python train.py --num_hidden_layers=14 --hidden_size=256 --n_experts=64 --experts_per_token=2 --d_expert=64 --d_shared_expert=128 --hidden_act="swiglu" --moe_layers=[0, 1, 2, 3, 4, 5, 6, 7, 8, 9, 10, 11, 12, 13] --router_score="softmax" --normalize_top_k=true --routed_scale=1.41 --balance_loss=0.00212 --balance_bias=false --router_z_loss=0.001 --init_std_router=0.0066 --lr_router=0.000567 --num_attention_heads=8 --num_key_value_heads=8 --head_dim=32 --vocab_size=2048 --norm="rmsnorm" --norm_place="pre" --norm_eps=1e-06 --positions="rope" --rope_theta=10000.0 --rope_fraction=1.0 --qk_norm=false --attn_scale=0.177 --tie_word_embeddings=false --parallel_block=false --init="normal" --init_std_qkv=0.0348 --init_std_o=0.00657 --init_std_up=0.0348 --init_std_down=0.00364 --init_out_by_depth=true --optimizer="soap_variant" --learning_rate=0.00345 --beta1=0.95 --beta2=0.95 --weight_decay=0.072 --lr_head=0.00534 --max_grad_norm=1.0 --warmup_steps=200 --schedule="wsd" --decay_fraction=0.757 --decay_shape="linear" --final_lr_fraction=0.1 --batch_tokens=65536 --max_seq_len=1024 --doc_mask=true --train_tokens=318700000 --max_steps=4863 --dataset="wikipedia_en"
Below are experts of layer 10 (counted from 0) of a mixture-of-experts language model. Rows are named router (the router's row for the expert), down (a neuron's output weights, with its number) and show model dimensions 0-255. Each number is 128 + 24 x the weight over its row's rms, rounded and kept within 0 to 255.
Before each expert's rows: a language model's description of what the expert responds to. This comes from a sample of Wikipedia text that the model never trained on.

# expert 8
The word piece al and relatives ial, ual, ical ending adjectives or inside names, as in Jerusalem, eternal, individuals, Electronic Arts.
router [131 119 126 108  89 171  92 120 106 123 157 180 140 162 136 144 129 152 131 154  87 109 107 128 120 138 111  88 130 127 113 132 116  95 106 115  76 148 127 118 160 165 141 104 147  94 136 132 123 128 174 144 119 161 147  99 125 164 138 123 105 104 151 167 122 146 119 146 140 152 122 112 128 143 168 103 116 159 144  97 150 147 162 168 147 131  97 143 133 104 136 141 102 180 141 136 120 132 149 147 123 132 150  72 136 153 107 152 129 130 116 140 139 162 167 123 155 155 117  80 168  85 132 189 165 133 100 131 133 132 122 135 103 143 168 135 119 135 140 137  98 132 151 107 101 166 138  89  84 150 110 117 157 132 116 142 124 126 118  80 132 142  99 133 142 150 125 118  88 107 130 145 113  83 120 150 118 143 129 138 121 111 144 112 112 134 126 117 117 108 120 154 165 186 136 176  90 137 143  72 136 142 109 116 125 140 114 168 106 138  77  81 184  99 138  96 113 129 117 148 143 172 132 119 100 164 114 125 121 122 130 123  94 161 135 121 128 156 161  96 115 104 144 142  99 185 172 101 145  90 106 144  98 121 116 142]
down0 [127 115 122 138 115 148 105 118  92 175 165 100 124 158 142 130 121  88 183 107 111 119 173 139  74 119 116 143 151 161 115 151 126 117 116  69 138 116 180 125  87 130  73 125 138 144 130 101 129 148 108 108  93 136 115 113 140 102 151 135 149 102 138 161 117 158 137  95 156 152  57 140 134 157 116 125 136 107 142 111 151 180 109 112  91 158 140  97 106 127 140 138 132 103  92 112 143 123 116 128 131 121 190 128 176 116 153 138 126 145 121 156 103 114 127 129 141  87 132 126 146 138 142 160 119 125  91 123 104 130 130 105 110 121 129 165 101 146 174 106  83 112 165 129 125 146 123 138 142 164 132 126 140 165 169 123 141 120 116 122 117 155 177 150 134 120 156 113 145 166 138 127 127 132 122 150  73 136  94  97 104 146 167 185  91 116 141 129 120 138 135 156 170 158  96 142 152 158 119 157  94 123 175 147 129 106 131 142  96  99 131 141 145 155 127 146 106 134 115  76 150 157 104  90 136 137 134 159 112 127 121 127 125 139 111 160  67 111 141 187 120 124 102 116 152 145 116 138 150 130 149 156 123 132 126 128]
down1 [162 136 140 126 103 136 126 116 153 154  78 146 138 135 127 114 113 130 165 144 131 138 115 127 140 158 129 161 150 135 112 122 156 163  93 113 167 126 156 140 140 151 112 108 130  91 103 124 163 151 114  92 102 119 150 128 100 152 144 101 107  99 134  99 143 130 173 129 146 129 151 103 163 153 165 159 124 114  91 170 161 114  94 133 122 122  86 103 150 142 134 105 122 140 131 160 129 115 189 128 190  85 111  96 181 137 150  69 129 118 129 168  99 113 134  96 128 162 137 111 128 122 160  89 106 140 124  98  99 131 102 166 109 163 144 108 113 154 142 131 150 142 117 135 140 170 113  94 107 146 142 118 133 131 136  78 152 106 112 123  88 152 105 145 172 118  96 132 139 137 126 130  74  96  74 133 128  82 129 119 152 152 144 140  85 114 104 135 141 167 143 124 106 131 144 115 135 161 134 124 148 191 132 157 149 110 159 138 110 129 158 103 116 136  96 124 173 112 119 134 170 110 115  83  90 130 160 174 138 130 163 112 144 127 107  91 126 107 120 136 105 112 151 141 134 132 120 118 116  95 117 114 168  90 143 115]
down2 [148 135 106 120 156 113 141  96 102 103 146 131 160 154 130 138 125 100 146 153 142 139 106 127 129  89 133  80 118 153 124 124 181 147 101 139 126 106 102 130 138 113 109 102 143 118 119 125 151 131 168 194 134 114  79 102  89  95 149 104 145  89 124 163 135 152 156 105 163 151 136  92 103 141 189 135 145  69 149 119 116 134 158 131 133 143 126 101  75 134 106 159 138 153 124 146 119 142 103 137 175 118 130 142 158 108 114  98 111 175 152 156 103 132 138 138 117 151 113 132 121  79 146 184 108 101  88 129 116 151 141 129 135 151 178 119 176 109 136 132 143 139 161 124 100 175 161 103 115  90  99 161 145 156 116 137 135 112 100 129 134 131 102 138 132 129 108  71  90 118 170 120  85 136 176 119 121 146 160 114 128 159 131 101 117 152 112  82 126 105 116  72 124 122 154 125 150  97 118 127 101 115 110 156 117 145 130 131 102 126 114 134  75 123 123 158 145 141 148 124 143 176 112 132  90 128 146 155 133 105 134 105  91 141 152 160 135 134 148  92 124 119 137 173 131 135 114 109 114 138 141 115  97 127 107 157]
down3 [139  99  81  80 109 110 130 183 107 127 121 153 152 186 126 104 161 108 107 106 151 151 145 117  94 123  90 134 141 112 152 114  97 146 138 166 136  86 100 171 138 120 156 117 150 105 133 149 151  95 145 132 128 135 103 128 153 151 162 166 125 137 130 106 111 140 120  94 153 122 132 138 142  95 131 126 149  89 153 188 115 148  99 131  95 113 161 120 139 140 128 113 151 134 135 104 114 111 131 135 110 152 156 149 130 118  98 143 111 156 122  90 149 137 110 112 126 151 123  63 115 141  89 158  87 148  88 137 156 124 142 111 129 125 145 173 118 103 106  98 129 145 142 142 109  96 111 118  69  95  97 125 168  71 151 109 119 111 130 130 109 125 113 126 148 105 119 128 138 122  86 125 114 113 106 121 126 106 100 148 103 149 133 106 148 126 152 105 117 108  98  76  76 127 157 137 140 155 120 168 136 137 130 136 121 107 124 152 163 145  74 129 140 128 132 117 133 150 100  61  58 141 134 134 136 124  91 115 131 116 125 131  98 135 176  93 142 125 131 142  93 168 141 166 140 124 138  98 152 127  87 110 170 134 153 119]
down4 [133  91 120 151 117 111 113 127 129 157 154 130 108 105 149 157 107 153 136 101 128 132  74 122 107 143 106 156  71  97 136  78  92 115 141 137 109 107 184 114 150  93 121 164 168 140 169 117 144 148 176 106 170  85 113 143  92 130 126 105 163 141 117  94 142 121 130 110 100 144 170 126 114  89 110  99 171 117 136 131 148 114 115  95 162 147 117 122 130 119  83 116 110 114 136 163 118 118 168  97 103  89 136 126 144 120 156 180 118 115 118 116 170 169 102 176 162 121 113 102 122  96 151 162 155 114 121 151 127 117 117 133 128 152 132 169 131 154 139 128 134 178 163 116 108 138 141 142 111 137 109 106 128 120 137 116 168 118 106 131 156 122 112 126 139 140 139 132 103 128 128 122 124 137 122 118 169 154 133 118 128 158 118 150 131 156 135 147 152 143 115 146  96 124 110  99 104 129 137 130 146 111  84 145 106 137 166  87 145 146 131 147  57 135 134 103 134  85  89 114 163 107 163  99 122 124 158 136 143 101 160 100 132 165  87 123 131 140 166 121 107  99 153 141 116  93 115 162  83  84 151 119 124 164  94 158]
down5 [110  94 104 162 125 126 127 139 132 127 106 133 119  91 150 123 173 119 154 152 131 127 150 128 105 127  75 121 138 129 125 110 145 142 113 145  92 147 141 123  95 123 166  79 155 160 113 106 130 138 149 148 151 108 147 141 138 188 145 110 126 128 123  97 122 105 122 113 150 133 181 117 105 129 109 130 116 155  99 142 132 164 166  97 117 130 126 114 109 124 108 112 115 118 166 109  91 136 111 152  88 155 153 104 149 101 124  97 133 123 113 137 108  72 128 146 142 125 141 154 115 131  87 143 178 129 149 107 154 158 110 122 125 163 126 111 153 164 168 124 126 100 158 201 106  89 122 116  90  93 124 154 145 114 121 110 139 165 141 165 100 104  97 109 138 130 104 109 130 123 133 115 128  93 152 132 120 128  89 117 115  80 115 162 129 137 112 114 131 103 172 177 125  99 163 126  83 182 148 178 107  90 126 132 125 127 159 156 130  94 101 111 152 106 139 120 160 108 126 127 148  91 116 101  87 125 160 163 162 170 112 107 134 124  87  97 117 137 111  90 177 119 162 129 150 118  82 121 140 149 125 119 116  81 124 129]
down6 [195 131 168 137 137 125 158 144 140 135 136  95 109 133 140 128 115 143 169 155 121 126 134 117  87  83 122  95 103 144 166 150 114 143 117  97 157 152 188 136 119 166 169 117 153 154 127 136  67 105 129 139 134 167 110  99  91 147 115 161 189 160 134 199 141 138  99 143 120 158 115 149 170 126 140 164 107 118 152 103  94 140 144 122 108 135 124 143 137 165 151 153 141 148 157 132  78 129 144 135 173  74 119 139 169 112 138 103  88  92 164 110 117 107 122 157 125 105 118 120 129 149 102  98 118 100 128 153 127 102 140 157 124 126 121 147 140 120 147 143 142 112 117 114 129 184 166 135 103 138 108 112  81 106 126 105 126 124 100 138 130 149 152 143  96 144 118 134 110 146 149 131 110 139 173 142 130  91 135 155 128 122 114 107 104 134 116 171 114 161 134 110 131 149 100 148 129 118 115  96 162 104 127 141 165 121 123 142 153 168 100 137  96  86 130 176 110 143 124  99 166  76 142 116 128 131 149 139 110 132 126 109 112 131 148 132 149 101 169 112  80 163 121 136 168 113 110 144 139 113 123 123 135 125  84 119]
down7 [166 120 127 114 102 135 113 137 137 134 155 112 163 146 128 170 119 158 135 161  85 133 109 160 183 145  99 137 155 140 131 163 107 109 111 116 146 119 111 181 120 140 120 181 121 112 135 129  99 134 135 126 125 123 131 105 128 123  93 133 110 151 140 124 167 137 150 154 149  97 179 111 119 132 151 160 126 115 145 150  92 141 119 133 110 143 136 105 157 116  94 113 140 150 128 164  83 128 125 113 141 151 110 113  92 180 162 105 147 152  97 145 162 151 145 101 136 110 115 121 128 127 151 125 171 122 114 111  98 172 159 157 148 156 100 146 165  64 149 127 137 126 144 157 164 116 159 110  88 186 143 140 164 116 109 163 113 123 117  80 112 136 107 183  97 123 149 161  97 131 146 158  98 128 123 106 101 100 120 125 166 129 113  92 132 100 143 136  96  93  85 124 119 102 125 131 143 141 135 102 134 115 114 138 143 117 132 145 124 104 132  89 125 130 164 112  97 125 160 207 102 167 127 113 117 123 106 114 115 158 125 147 148 131 166 122 130 116  78  88 132 143 176 142 136 156 142 138  90 139 111  83 138 152  99 141]
down8 [ 97 126 134 120 125  78 182 115 149 147  78 122 125  94 161 120  87 135 141 122 133 149 141 159 109 137 142  99 127 121  99 131 130 156 128 146 133 168 115 160 137 115 152 152 118 142 115 152 102 129 112 147 100 128 143 132  93 133 145 124 133 128 112 144 108 123 128 119  82 132  96 115  69 103 124  98 140 147 110 158 169 142 108 119 135 115  71 174 139 108 130 150 133 104 130 111 132 128 154 128 108 129 136 165 111 101 138 149 164 158 147 124 127  68 138 137 115 143 139 122 106 135 136 132 115 115 138 108 105 113 189  96 115 144  89 156 149 142 115 112 142  97 113 134 103 132 132 126  91 155  68 108 157 138 106 123 115 130  93 122 150  95 127  98 173 135 109  82 139  78 121 122 173  83 157  99 133 137 113 115 129 117 107  76 116 125 113 141 103 163 138 104  95 107 145 124 139  35 109 118  97 166 121 158 127 141 115 133 150 134 143 108  99 115 123 128 127 129 132 145 137  99 105 141 139 134  63 128 141 130 100 157 159 114  88 150 124 111  99 120 106 182  88 130 102  86 122 126 148  97 145  84  90 111 110 114]
down9 [120 150  95 126  88 160 149 148  98  99 141 142  98 122  96 135 154 142 120 154 133 103 220 128 133 118 145  74 135 126 134 160 143 137 153 120 137 166  96 107 128 154  96 169 132 124 163  98 180 168 113 127  92 132 156  94 112 114  94 126 108 127 147 129 116 104  71 139 162 134 131 130 113 124 105  90 157 126 108 148 125 142  92 136 150 142 144 108 129 130 132  98 128 103 115 158 162 100 167 103 158  83  89 136 122 117 119 132 152 122 105 117 136 116 166  84 152 134 151  97  97  86 101 121 134 124 135 145 145 118 104 137 146 146 167 138 117 140 179 165 126  93 177 133 131 174 107 136 135 131 155  93 157 151 149 108  63 124 146 139 132 155 131 113 157 136 163 125 134 127  99 143 120  84 158 156 105 132 128 137 156 156 125 144 154 139 136 137 142 101 130  97 156 170 143 106 113 157 108 125 131 153 143 144 100 167 118 121 123 160 153 119 136 103 122 180 131 179 105 149 164 152 132 127 142 139 120  95 117 157 159 134 185 120 134  96 114 117 115 127 147 123  94 128 115 118 128 149 138 174 111 105 114 118 136 106]
down10 [113 136 151 125 139 156 131 116 166 109 134 133 154 137 128 110 150  92  98 121 148 113 136 120 133 139 120  91 110 118 152 140 144  84 174 141  94  82 106 124  95 122 143 121 138 106 103 137 135 161  96 112 129 117 111 152 128 183 128 117 151 150 166 119 136 156  95 117 129 127 102 111 156 165 115 129 148  68 109 128 146  86 119 110 119 123 118 149 116 164 100 102  86 132 140 120 137 105  91 116 100 120 158 115 100 113 111 127 129 153 131 128 133 153  62 134 118 121 173 201 120 109 135 148 136 130 174 129 104 118 109 115 164 128 144  88 127 157 146 161 128 143 129 135 107  73 133 125 114 100 131 103 185 123 108 126 119 156 141 113 101 140 198  97 137  89  99 106 144 135 120 106 163 137 143 135 120 139 120 125 142 140 139 177 114 106 123 144 139 122 100 137 100 136 116 137 112 137 135 143 113 142 115 132  93  74 114  78 137 121 125 103 178 147  97 142 150 139  93 107 156 120  91 103 101 137 139 137 142 141 171  97 188 105 135  85  93 165 112 109 134 144 119 121 118  91 118 107 181  95 102 109 176 118 119 104]
down11 [159 130 129 118 107 148 146 125 103 151 109 107 121 139 151 123 128 112  63 116 134 126 114 141  94 183  98 110 128 122 134 145 119 127 152 115 171 114 146 104 125 140 166 128  99 104 173 141 121 124 153 169 132 130 125 136 119 160 123  96 146  52 114 122 137 105 163 171 107 160 150 126  87 131 151 155 171 149 124 119  95  96 110 118 131 159 135 117 132 137 163 158 117 100 136  91 106 141 115 156 144 196 120 133 135  91 145  80 131 110 142 104 135 110 127 116 117 111 123 184 129 152 168 182 137 104 120 159 117 124 119 189 117  96 134 157 122 132 127  85 126 107 101 132 148  91 188 144 134 103 102 127 123 143 119 112 144 158 113 155 127 125 138 113 155 125 173 163 144 141 111 103 137 154 144 129 139 162 137 150 130  93 118  90 146 195 177 122  90  77 135  80  88 117 131 125  95 124 139 120 114 110 107 122  94 129 148 152 134 139 124 111 139 155 133 148 142 168 104 105 154 118 124  99 140  98 117 157 179 147 123 126 151 132  95 136 154 136 119 154 125 133 144 104 165 114 123 113 120 106 159 106 103 124 108 143]
down12 [107 157 168 152 104 152 134 147 104 151 117 145 119 134 117 103  70 122  99 109 140 106 197 111 171 131 121 164 126 131 126 142 113 154 121  94 148 117 105 156  94 131 142 147  74 137 156  84 134  94 102 103 129 143 159 126 130 108 150 146 148 126 155  97 167 134 161  94 103 134 143 158 133 157 100 134 107 150 117 122 130 125 129 141 132 118 133 115  99 131  96 157 139  93 121 144 139 174 109 176 128 108 105 128 117 136  82 107  91 129 141 156 101 130 117 111 148 135 128 113 100  83 162 109 101 164 131 152 112 134 156 128  92 109  77 116 205 126 125 131 147 155 112 150 152 102 120 136 131 135 107 130 134 128 112 127 163 141 138 126  99 111 130 134 145 122 153 134 138 121 111 132 139 104 139 130 101 124 151 120 103 109  85 145 137 107  96 173 116  85 133  98 149 140 145  92 174 117  97 121 100 104 155  90  91 114 104 107 113 146 100  87 124 151 127 127 151 116 164 184 125 106 125 155 153 123 135 102 130 152 122 134 133 122 164 118 128 146  92 133  76 169 137 195 138 108  85 145 115 165 148 104 118  97 172 105]
down13 [123 139 133 188 137 160 149 146 153 155 152 132  82 119 100 143 121 149 118 156 126 108 101 132 140 144 154 152 146 132 161 109 122 140 115 103 125 133 132 122 132 117 121 148 122 122 119 169 116 157 123 114 133 127 180 131 117 144 100 144  90 151 129 125 128  88 168 155 172 140 110 123 138 147 122 123 136 131 152 111 147 122 145 134 164 110 134 128 108  91 140 119 114  96 133 158 159 145 170 140  95 121 140 105  85 122 128  99 143 145 154 123 140 112  99  91 130 132 129 152 114 103 115 142 140  97  92  94  69 166 114 132 172 161 137 161 145 105 140 153 181 124 149 113 130 150 147 156 115 102 125 115 134 153 101 132 132 116 148 111 140 117 130 161 124 113 123 116 126 138 130 163 125 157 124  96 141 117 147 112 169 106 163 149  92 115 206 159 135 106 102 145 125 135 110 143 115 149 121 107  75 152 120 131  76 132 175  85 130  76 128 190 113  85 126 105  56 156 133 131 134 128 135 152 160 142 150  88 149 129  94 120 104 151 108 114 154 104 152  88  91 102 141 139 156 146 123 154 138 148 164  96  76 136 153  86]
down14 [ 52 136 100 139  85  91 146 114 125 142 149 134 128 102 102 150 140 169 128 118 190 121 150 136  92 157 188 155 154 102 134 171 165 141 114 188 134 113 121 145 133 123  72 111 126 164 100 108 114 115 171 122 148 112 135 113 109 112 177 110 179 159 142 136 163 123 147 133 124 112 151 113 169 138 113  73 134 112 156 144 107 137 130  99 109 119 136 131  94 145 157 100 129 103 135 112 148  96  83 121 107 145 117 126 121 158 121 141 145 125 111 124 128 134 119 134 134 162 152 119 111 126 121 153 116 120 111 129 127  95 138 159 158 129 122 128  78 108 128 132 152 126  94 131 101 120 132 115  98 115 152 143 132 168 153 136 109 111 137 152 142 124 116 102 136 144 103 120 148 163  86 106 171 120 117 115 113 126 103  67 145 108 125 144 176 111 131 128 159  88 102 120 137 137  98 114 141 124 131 154  88 148 149 115 148 102  94 119  72 161 148 156 148 108 123 122 100  79 100 128  65 148 116 129 161 133 121 123  84 113 131 168 104 163 125 137 137 110 116 129 159 168 147 121 129 142 175 157 127 147 128 132 103 125  90 134]
down15 [115 128 105 117 149 137 117 167 109 150 145 148 120 143  92 100 152 112  74 197 118 109 125 165 127 128 145 106 152 183 162 124 159 155 160 111 130 126 162 144 110 111 112 135 120 141 143 113 116 150 138 125 131  96 129 118 101 144 122 110 113 109 140 132 129 167 109  98 108 134 141  91 165 172 118 106 125 101 116 146 143 112 148 105 152 119  89 122 115 153 129 140 140 146 119 124 114 159 102 112 125 115 124 113 153 107 111 148 153 151 136 162 149 132 147 108 165 129  87 139  82  90 143 102 141 179 137 135 112 134 126 144  97 147 111 147  94 138  89 128 115 147 143  98 126 150  70 121 142 166 142 102 151  92  69 117 127 130 138 151 181 111 138 120 137 154 128 158 132 158 156 130 144 116 146  80 135 138 137 167 132 112 150 105 158 163 145 140 105 115 108 164 124 158 131 128 109  93 118 124  79 139 133 147 143 196 113 105 140 104  89 137 127 120  90 134 130 142 149 129 122 118 166 118  84 151 114 118 180  88  86 148 150 144  92 132  86 144 148 149 133 144 192 146 157 138 111 138 149 130 151 156 164 141 179 160]
down16 [135 128 118 109 108 148 142 125 155 149 118 134 147 106 138  98 120 146 117 140 160  93 148 160 113 115 120 160  91 134 105  98 122 171 123 134  98 153 138 119 125 172 181 162 123 122 132 126 160  94 110 169 133 155 143 165 124 132 110 139  97 133 113 144 130 124 158 112 101 128 142 137 171 132 107 145 108  99 125 168 105 101 144 135 136 125 139  93 114 107 138 133  97 127 130 129 133 135  87 134 164 108 100 159 124 144  94 157 171  88 118 131 161 118 137 143 162  88 162 107  82 116 108 112 155 129 152 116 154  92  56 138 165 144 125 118 111 170 130 119 154 122 109 123 150 124 147 175 131 100 125 114 137  92 147 116 132 143 147 204 133  97  94 105 161 141 130 103 134 126 134 156 119 109 137 103 143 133 137 140 141 118 122 126 110 142  89 100 172 128 169 149 108  94 125 135 149 135 120 130 119  91 149 147 130 182 150 178 157  87 141 152 135 139 141 135 150  80 127 122 113  58  59 103 101 125 116 128 101  96 181 107 144 125 138 108 130 170 103 126 150 141 101 168 137 131 138 133 112 118 159 120 136 151 160 165]
down17 [128 128 165 122 135 116 154  81  94 159 157 118 144 172 121 114 106 148 130  95 131 113 113 149 128 129 112 110 140 134 107 122 125  85 116 119 128 111 143  93 113 142  79 103 165 107 128 135 159 134 129 157 131 118 122 117 153 111 110 109 126 100 161 108 157 146 150 115 139 151 120 129 125 129 110 108 207  79 112 118 166 132 154 159 125 144 103 126  98 103 106 137 148  88 117  83 154 122 115  85 133  92 139  84  94 168 103 127 160 142 127 128 148 143 138 153 124  82 151  81 132 165 152 172 127 132 134 161 124 157 118 139 146 119 156 108 134 151 130 122 118 137 125 134  82 109 116 127 130 101 119 123 134 120  79  83 143 139  76 123 137 146 182 115  95 126 170 152 146 127 174 148 104 103  87 108 133  99 135 125 147 116 157 122 131 115 145 149 111 120  89 165 103 171 191 145 133 140 101 139 121 151 127 110  85  79 157 150 150 138 151 141 156  96 136 143 140  53 118 155 146 126 143 138 131 118 136 119 139 122 137 157 123 109 111 107  99 160 129 131 105 144 140 165 108 163 193 119 120 121  99 132 136 140 158 126]
down18 [144 123 120 110 136 106 138  77  91 120 119 154 100 151 101 140 123 114 125 153 125 133  86 106 133 132 124 160 147 128 123 124 147 102 101  87 152 126 126 115 112 111 113 128 176 179 139 151 147  96 106 156 130 137  84 151  99 132 106 132 132  95 114 150 109 149 116 164 135 117  85 141 121 108  94 162  98 144 139 106 104 156 133 160 115 141 150 127 140 180  98  97  89 118 160 120 102 140 137 159 118 163 148 139 138 155 163  93  94 143 138 142 179  97 165 160 169 173  99 123 173 107 132 163 114  97 126 127 114 119 117 151 110 142 169 139 157 121 127 143 139 128 138 121 113 128 152 140 109 114 159 144 108 144 131 123 145  71 111 127 116 149 118 145 171 113 148  78 149  91 155 164 112 149 153 126 108 100  92 130 156  96 156 145 102 145 105 136 134 102 134 120 125 116 169 158 147  88 127  98 117 133 115 165 157 138 105 123 142 155 151 130 131 117 183 114 103 100  87 125 134 122  94 175 117 124 136 116 149 171 144 123 120 136 163 154 107 136 192 132 145 170 111 121 134 100 163 163 153  83 105  93 151 154 130 105]
down19 [144 130 113 116 167 146 152 121 125 104 112 184 141 102  93 111 107 158 113 114 175 112 147 105 137 156 129 134 118 167 117 138 122 176  89 124 120 130 135 127 114 107 105 109 129 120 114  91 104 146 120 106 132 143 128 140 122 147 107  97 120 163 148 173 163 156 100 114 106 159 119 127  78  87 116 150 162 129 150 136 108 182 102 136 125 132 156 132 114 126 110 136 107 129 100 104 144  65 100 135 100 117 153 104 130 110 118 146 121 167 115 167  99 184 144 160 122 163 135 136 131 113 117 106 137 148 165 139 134 155 173 134 108 134 111 147 115 137 137 124 110 105 133 111 138 144 123 123 138 154 150  85 152 172 142 129 116 134 122 148 160 169 126 146  99 123 145 151 120  86 140  76 107 142 126 112 132  90  98 136 141 122 129 178 168 103 141 108 160 161 121 120 141 105 146 137 131 117 112 111 109 198 124 155  97 131 123 134 114 123  81 140 168 128 154 123 123 150 158  97 124 154 201 149 148  84 108 132 113 160 125 178 107 140 127 100 142 117 138 160 104 141  76 124 147 123  65 154 158 150 142 123 129 164 122 151]
down20 [139 136 105 142 150 175 145 116 102 110 115 128 124 159 167 109 143 153 138 126  98 104 153 156 148 145 119 128 134 157 138 163 108 170 145 147 184 121 139 125 154 181 151 138 178 115 134  86 147 125 183 145 154 149 183 128  92  93 127 137 104 105 109 143 130 135 132 144 116 121 134  97 133 156 121  95 163 138 118 165  88 126 168 120 163 126 121  88 130 129  90 123 120 125 127 135 142 119 146 153 111 115 181 137 161 174 143 143 161 157 133 130  58 115 133 144 152 109  95 127 143 148 154 124 108 109 105  74 112 135 144 167 156 141 114 139 144 153 115  93 136  97 123 127 147 177 130 113 117  99 109 116 107 136 180 116 119 135 113 113  86  95 141  96 125 141 114 137 110 113 112 106 135 112 118 125  86  88 134  99 143 177 108 124 109 107 134 113 123 118 143 141 169 153 128 176 111  73 161 140 116 118  98 136  89 101 180 145 154 144 114 125 140 124 137 163 156  98 115 114 145 119 153 141 125 144 135  73 159 125 128 127 172 167 122 132 149 110 153 130 120 161 129 143 129 107 123 117 103 130 129 121 109 129 197 151]
down21 [128 137 132 122 152  80 104 120 101 136 107 113  96 119 124 142  73 116 116 151 132 174 128 118 152 118 167 119 137 113 150 145  99 138 147 111 156 125  89 139 120 123 134 108 132 105 128 115 139 112 105 157  78 141  89 110 137 114  99 144 117 167 145 152 114  90 147 150 114 116 148 170 119 128 167 108 125  82 157 138 113  97 117 117 139 109 102 124 139  87  95 141 106 113  89  97 119 101 147 145 114 116 104 155 110 142 157 146 163  91 102 126 108  79 115 130 117 125 107 137 158 124  86 111 138 136 159 134  68 142 131 135 121 146  93 148 218 137 140  98 130 124 144  95 147 101 131 135 112 117 116 118 148  86 144 112 126 131 160 127 118 144 138 148 107  95 148 110 130 103 145 126 137 111 134 126 120 121 133 161 153 109 124 112 127  99 135  99 169 114 150  94 130 101 161 148 134 134 134 133 107 157  85 144 115 100 118 108 139 174 100 105 135 147  94 136  87 143 115 157 109  98  92 106 102  97 139 117  90 142  90  92 174 151  89 134 143 114 143 166 112 106  58 104 200  97 128  96 135  89 144 135 134 140 130 161]
down22 [110 110 118 159  92 142 154 109  65 141 129 151 143 104 157 156 131 161 135 121  91 162 161 141 111 134  93 100 169 123 148 144 162 109 136 109 121 135  93 165 141 131  87 149 126 134 103 107 128  97 124 106 108 127 147 107 138 175 108 133 146 101 106 175 139 129 131 165 106 116 119 145 103 142 156 107 146 109 125 165  99 162 136 114 111  88 126  83 141 148 109  86 100  88  92 147 110 137  98 120 157 102 118  89 119 107 120 156 158 138 156 108  68 136 103 125 141 143 145 110 121 130 125 108 116  93 155 149 158 100 162 119 135 115  77 116 149 171 143 161 149  97 142 136 158 132 157 147 122 135 146  93  96 153 113 141 137 164 108 184 138 162 134 142 112  99 133 116 157 177 155 144 129  97 120 133 116 130 148 133  85 153 131  96 127 149 138 141 132  75 159 155 167 144 153 106 112 128 118 170  95 151 138 116 122 118 121 139 136 102 140 135 161 134 141 131  87 112 107  77 139 143 185 122 119 131 143 168 106 131 101 139 130 121 166 107 125 135 135 117 109 101 118  83  93 109 116 142 119 134 144 136 160 106 172 168]
down23 [132 100 119  85 131 199 101  61 102 131 149 127 148 145 139 154 171 131 139 121 144 175 113 104 123 149 131 145 125 165 152 126 103 141 135 105 135 138 140 122 140 113 162 154  83  94 143 130 130 123 122 143 133 102 101 116 180 175 138  98 139 126 141 174 141 150 126 157 133 150 134 115 100 145 121 141 134 102  60  59 125 141 169 157 100 109 176  96 112  70 137 120 119 147 141 132 136 155 124 122 156  78 153 111 153  90 102  73 129  82 132 147 167 130 125 152 120 110 111 150 115 109  84  69 138 133 134 167 144 119  97 151 103 105 108 162 101 143 117 125  90 109 157 118 154 123 146 124 120 166 132 122 136 131 145 103 156 126 113 126 113 121 103 137  97 112 133 142 134 104 106 104 169 126 127 147 141 140 110 160 135 109 142 153 120 113 140  80 143 212 112 150 139 144 119 134 142 111 114 134 113 134 116 143 127 114 162 194 101 132 123 131 124 138 127 136 107 119 149 138 147 161 110 119 165 104 130 136 126 130 175 134 119 161 119 146  95 142 115 120 127 117 150 118 109 114 124  84 129 120 138 127 156 111  95 134]
down24 [149 115 129 109 104 109 100 115 160 103 164 103 128 106 136 140 134 113 129 118 113 111 117 140 134 154 116  55 150 136 116 127 135 112 158 104 162 111 119 150  98 140  69 126 102 109 134 106 129 146 157 140 155 105 146 129 136 148 153 139 138 161 122 163 139 116 112 157 119 111 145 136 141 126 136  91 131 103 140 156 108 156 127 104 100 147 159 137 144 118 145 108 135 112 166 145  93  87 118 152 162 109 124 149 133 139 103 151  93 114 157 177 120 139 117  97 132 159 159 125 137 152 170 138 144 130 115 159 142 119 157 114  99 129  92 142 118 100 114 112 101 170 142 108 131 158 116 110 130 137 100 146 163 121  95 159 141 123 151 123  95 167 107 166 110 130 118 149 123 118 133 101 136 111 130 131 149 164 138 137 141 165 181 107 156 159 117 126 124 147 114 168 136 116 154 131 147  85 184 156 104 121 157 105 145 108 133 130 175 152 148 156  64  81 135 133  75 120 104 139 123 157 145 113 140 135  84 134 119 101 116 135  93 190 182  72 115 127 101 125 113 123 139 104 138 132 149 136 103  75 109 132 154 134 164  56]
down25 [167 130 174 109 128 129 129 169 107 115 159 169 129 130 100  82 140 152 135 136 130 144  97 152 133 124 160 130 121 135 137 121 163 124 144 119 107 143 150 152 142  99 123 104 121 159 130  84 111 131 143 148 123 149 127 111 151 137 107 121  81  97 134 107 140 109 133  92 103 123 156 147 121 158 109  89 159 121 138 134 122 124 113 158 128  95 141 113 128 112 142 102 152 103 124 184 134 119  74  86 131 148 171 126 119 140 188 146 137 146 113  95 105 153 111  93 162 146 138 149 120 122 119  93 120  84  69 115  95 159 155 104 136 112 103 129 141  86 110  98 104 153 160 173 118 124 104 127 101  95 130 100 164  93 145 112 131 107 113 114  98 124 126 142 116 124 106 111 157 163 157 146 109 113 113  96 135 139 109 146 148 128 149 163  97 127 133 121 147  98 122  63 124 166 161  82 115 176 119 120 134 156  83 127 105 151 200 136 142 167 115 141 144 114 154 101 124 149 130 102 110 137 105 139 107 107 144 135 139 117 115 186 133 115 115 164 154 151  96 120 139  92 129 109 116 134  90 118 152 105  98 158  87 110  94 113]